config.yaml
router_score: "sigmoid"
groups_per_token: 3
lr_router: 0.000697
norm_eps: 1e-05
attn_scale: 0.193
init_std_o: 0.0
optimizer: "soap_variant"
lr: 0.00296
beta2: 0.99
weight_decay: 0.053
lr_head: 0.00697
warmup_steps: 50
schedule: "wsd"
decay_fraction: 0.918
doc_mask: true
Below are experts of layer 3 (counted from 0) of a mixture-of-experts language model. Rows are named router (the router's row for the expert) and show model dimensions 0-191. Each number is 500 + 50 x the weight over its row's rms, rounded and kept within 0 to 999. Numbers have three digits each.
Before each expert's rows: a language model's description of what the expert responds to. This comes from a sample of Wikipedia text that the model never trained on.

# expert 13
Commas, and, as, or, dashes and table pipes joining words or clauses mid-sentence, plus the pieces red in hundred and ed verb endings.
router:512559501444449540425525503542432520485521481558562521386451539571522388574453450362534549566477562483472532493575566572487455473514553506448497529514492530500518525431440402579505523559411438391524542561455520458446434447491539535541545459451522442511515452491472498520554401499475427458486618606445520550456437470553514529549539541424499409420499473554476570480472357554510469515528452536492614509472590496452547514526438481494409488526461521542509506506489505547525612542500532477506530466456556571465472566521537531500533449472412518528495547535472489576591477491535545556

# expert 21
Pipe column separators in wiki tables, plus semicolons, arrows and closing brackets that split list and table fields.
router:589473518468449553512511479529447561492517552478474524465475543480516456521507417382435533489518562446475543489513445599501403508598561491479508463501464460504528509500445530506484462432522396471368547513518497475452540452559562553479484581541550413488465520555550486408467502518567527450481551473459458481482505436498500574535506596502461447430518544438472605449487464509440502447483491544544559545443518408527508463452454569530495522509530504492474437528401452525501611505546524486487538426473488717398367528497522473418482498558511466553503518520565628471507511485548567491

# expert 31
Middle and ending pieces of place names, surnames and taxon names, such as Birmingham, Massachusetts, Wallops, Arthropoda, Mossley.
router:431540472461498476497636466469434568546522431468389487433444597519474464511499493524505443550449524438511447553517537535615446524424532500480501588440437524554467513509443405462462523495475465492493446405475489482477532544528449521576540482439547465425445507506552427469451481580502482470459488535497498500553482481476471485460554502536598486485468497541484508503381395514415438465499466601525491493418374447552565484544464553480427462449437539417394480486556500527536445536490461390599420387454494438516485579583540482536472545547452479551479475513583569487476483470547452488

# expert 18
Final pieces completing a word, like all in Cornwall and small, plus nouns such as award, office, England, service.
router:524499515478471464452534482401444481516554542500557467462427562497454499486523431488490483426455490516521496547582564521511521542506492463573426578473489487569536493494417514580480497539419460466482543411535496577423505437532419489599565455425504449342495430405550447493400468544561432476443609579500397474466551530461618456509595477541639448509480437516570434423520454542512397453475501534509497432543552478516481571561480507500542493536403503446492508530497591430534521506549500594569525479501447531527494518455556487455519514454519489517551516482593541494509466481508422497

# expert 58
Line breaks ending infobox, list and table rows, plus label pieces such as Len-g-th and Written by.
router:479536471477536566507529499482466500531541487516514532442508529523491543531524488559493457456519473504555549537488545616434454500463524598527528461429514485494467440536487396472442475534497513468473497513484587527438486569601513541515510564500483500471579428463560485396441398530553464536484511484443464446385601462469508470554548537520483472494512515444426407482517438506482501381490470503491403477449493367583563590429443568537524476559501476511523529499506610456538539530506425578556509486428453460352502472595535466523445571479474502527597478366527529576510372517495485540

# expert 4
Digits inside years, dates and table numbers, plus accented or non-Latin letter pieces in names, such as 1854, born 25, Paštiková.
router:570560450519531492468505422490453516482543401512480573601581531419513404499496496547455560463470515529451469395470475555578571442502562550597492547518540538582531457510428537450445505476473495421416472471511525356431549522596510507449513527556470497554457476458440513482530533511596454491554470474480503597465497547505578461473478529469475514543509511453561476450515486541458466520507555467494479515523474451492579402587454557562457504505495526422512389439441582523476504549545484452456464460457506500454419537588548523518652480478511435522532443478621493502607522486499577411

# expert 12
Short mid-word syllables like re, ri, ate, mi, hi, as in fire, Date, Coordinates, White.
router:466473468533561530534490500457515437428525504470484469472509544499576475522500524483437445508471601582558514446510577468539495525459588481503499552427482535557585565541429562563502522542544605520442427505532498429479492510534480554497570445586596497458468550523567499464486525554513498438382541536468489486372552552438450508578462415573439458485415495602472557512596512569465471458482518479507518520474542478633508534459464489551507461651457450507487494410481451390483509484514483519492556519441556500553482330561508445531497538484427532448496464562515537557564533527568512530

# expert 2
Commas, periods, closing parentheses and heading == marks ending a phrase, especially after years and dates, like "In 1938," or "1973.".
router:489465439548418538511576497468480480557512497520481531407488498536456459528416464500476525451464527544469526537487514582485362533545588537559507481507423514546536575502502453566496498537389440491525517527459596429418448494527493538480521509494493425494574412515465487525502370577523488505576562537452541508456459441495416421550455555493490357378471423497447578455446430568534435591482498497550482459495514507457453463478485516478633427555477546529519516460543568494462487509470476593467404420434587537461426553565573467495544501527499538579468503519507482512538470397513538491

# expert 38
Syllable pieces like ar, ri, re and name starts like Mar, Char, Per, Ro, as in Darling, Mandarin, irrigation.
router:564519405486497568527483465475453516396468434546514481513555516490522494508506536550524524421529533543485492498442505511624429528555501474452479458368527546575519535493544477453490493445460484511506455533479514429458551497629415596491502572532579508445486509463558528461497492469421517419602504564525500548461526553546520445596458462574451456536388498462467530505522513591462525464519466538473504382407578458574563497356450474494526458627447440443487473483533460427474523533552546473506590499463462538459507488448536485564506569549427573558487482467522582484570550515510567419

# expert 26
Bare space tokens before a following word, and word-middle pieces like "cu" in occupied and "un" in tsunami.
router:444547451554449456531561461466447491511491505452453527464437518459495440651500505490477541490538539389523525455530554509532460552558560442484513579391457421469533493559453465481480415426514568441446541569430497502409522444549498519521510500486492440480477411576507443446418383524445525438505501541455495463423427549482514502482448424601544510457340440482561488434419380571418498494466499459543464464435389458540416418544452514506494512504561410432500491422546462487476529490456511491478526439517516531528469525561534497434456478451499436544510495497517582525537513451461555468

# expert 62
Bare space tokens in indented lists, matrices and empty table cells, and between words in ordinary sentences.
router:472444520572556531554501487481475470512578509405452520499422555486488490543473477394520542425569560409542466440460508437541403509532548512530455531436441460477547475503418423419494498472544461423443577539477485506371460445580543510529526538482492452476492430491497496460434442521362537506519499567630514478452558459465474470466457464519456469487434542421552527456531434526479481453481482449518503532476490482531456464532489561514483491491392392365497537439571587489456489490479574455438480423549520512489461585520568542557612541529568525613543431547504579523494531468499552454

# expert 60
Relational words after nouns or participles, mostly of, by, colons and section headers, as in production of, Preceded by.
router:487553472520531527392517498427479491511416456512503465478496560510522492614481435514550471485471549484555417494472558557470512470539385557485467449476435511533459603517491521572473443519435424533466496510594567477514455552534521564617572524497540498517449467406443427475500466529507487501447479545478402446458542453442493492460540434488597467461389444508411490492472410492549439499490521419567515494480460416485431602515466549599499494503475438468533486431432539565502453499513400477519518505372609415452460497453597424492571511533463483566528437493602481521477485479514555444

# expert 41
Standalone space tokens, especially in empty table cells, sports statistics and election tables, plus pieces like po(ssession), per-son-nel.
router:397574520587505472493543444439439487491548535411517494529421554435506507525515502440395507507511531449616541524472509521477529447550553477508478521402465534472512481524451429409500436481502520461471492544488587534381571445544484532552573500476522486486465434399486468452445432533447517484514511519548484546492502477423472498454484439581531457476316465480492478466461475567475536436481483449542492549466390472551452542472497518458545512507473426359528530353509507579457435579475547506424537381505491427484476582504571515473551543470503458535512498498509599502467576428536482505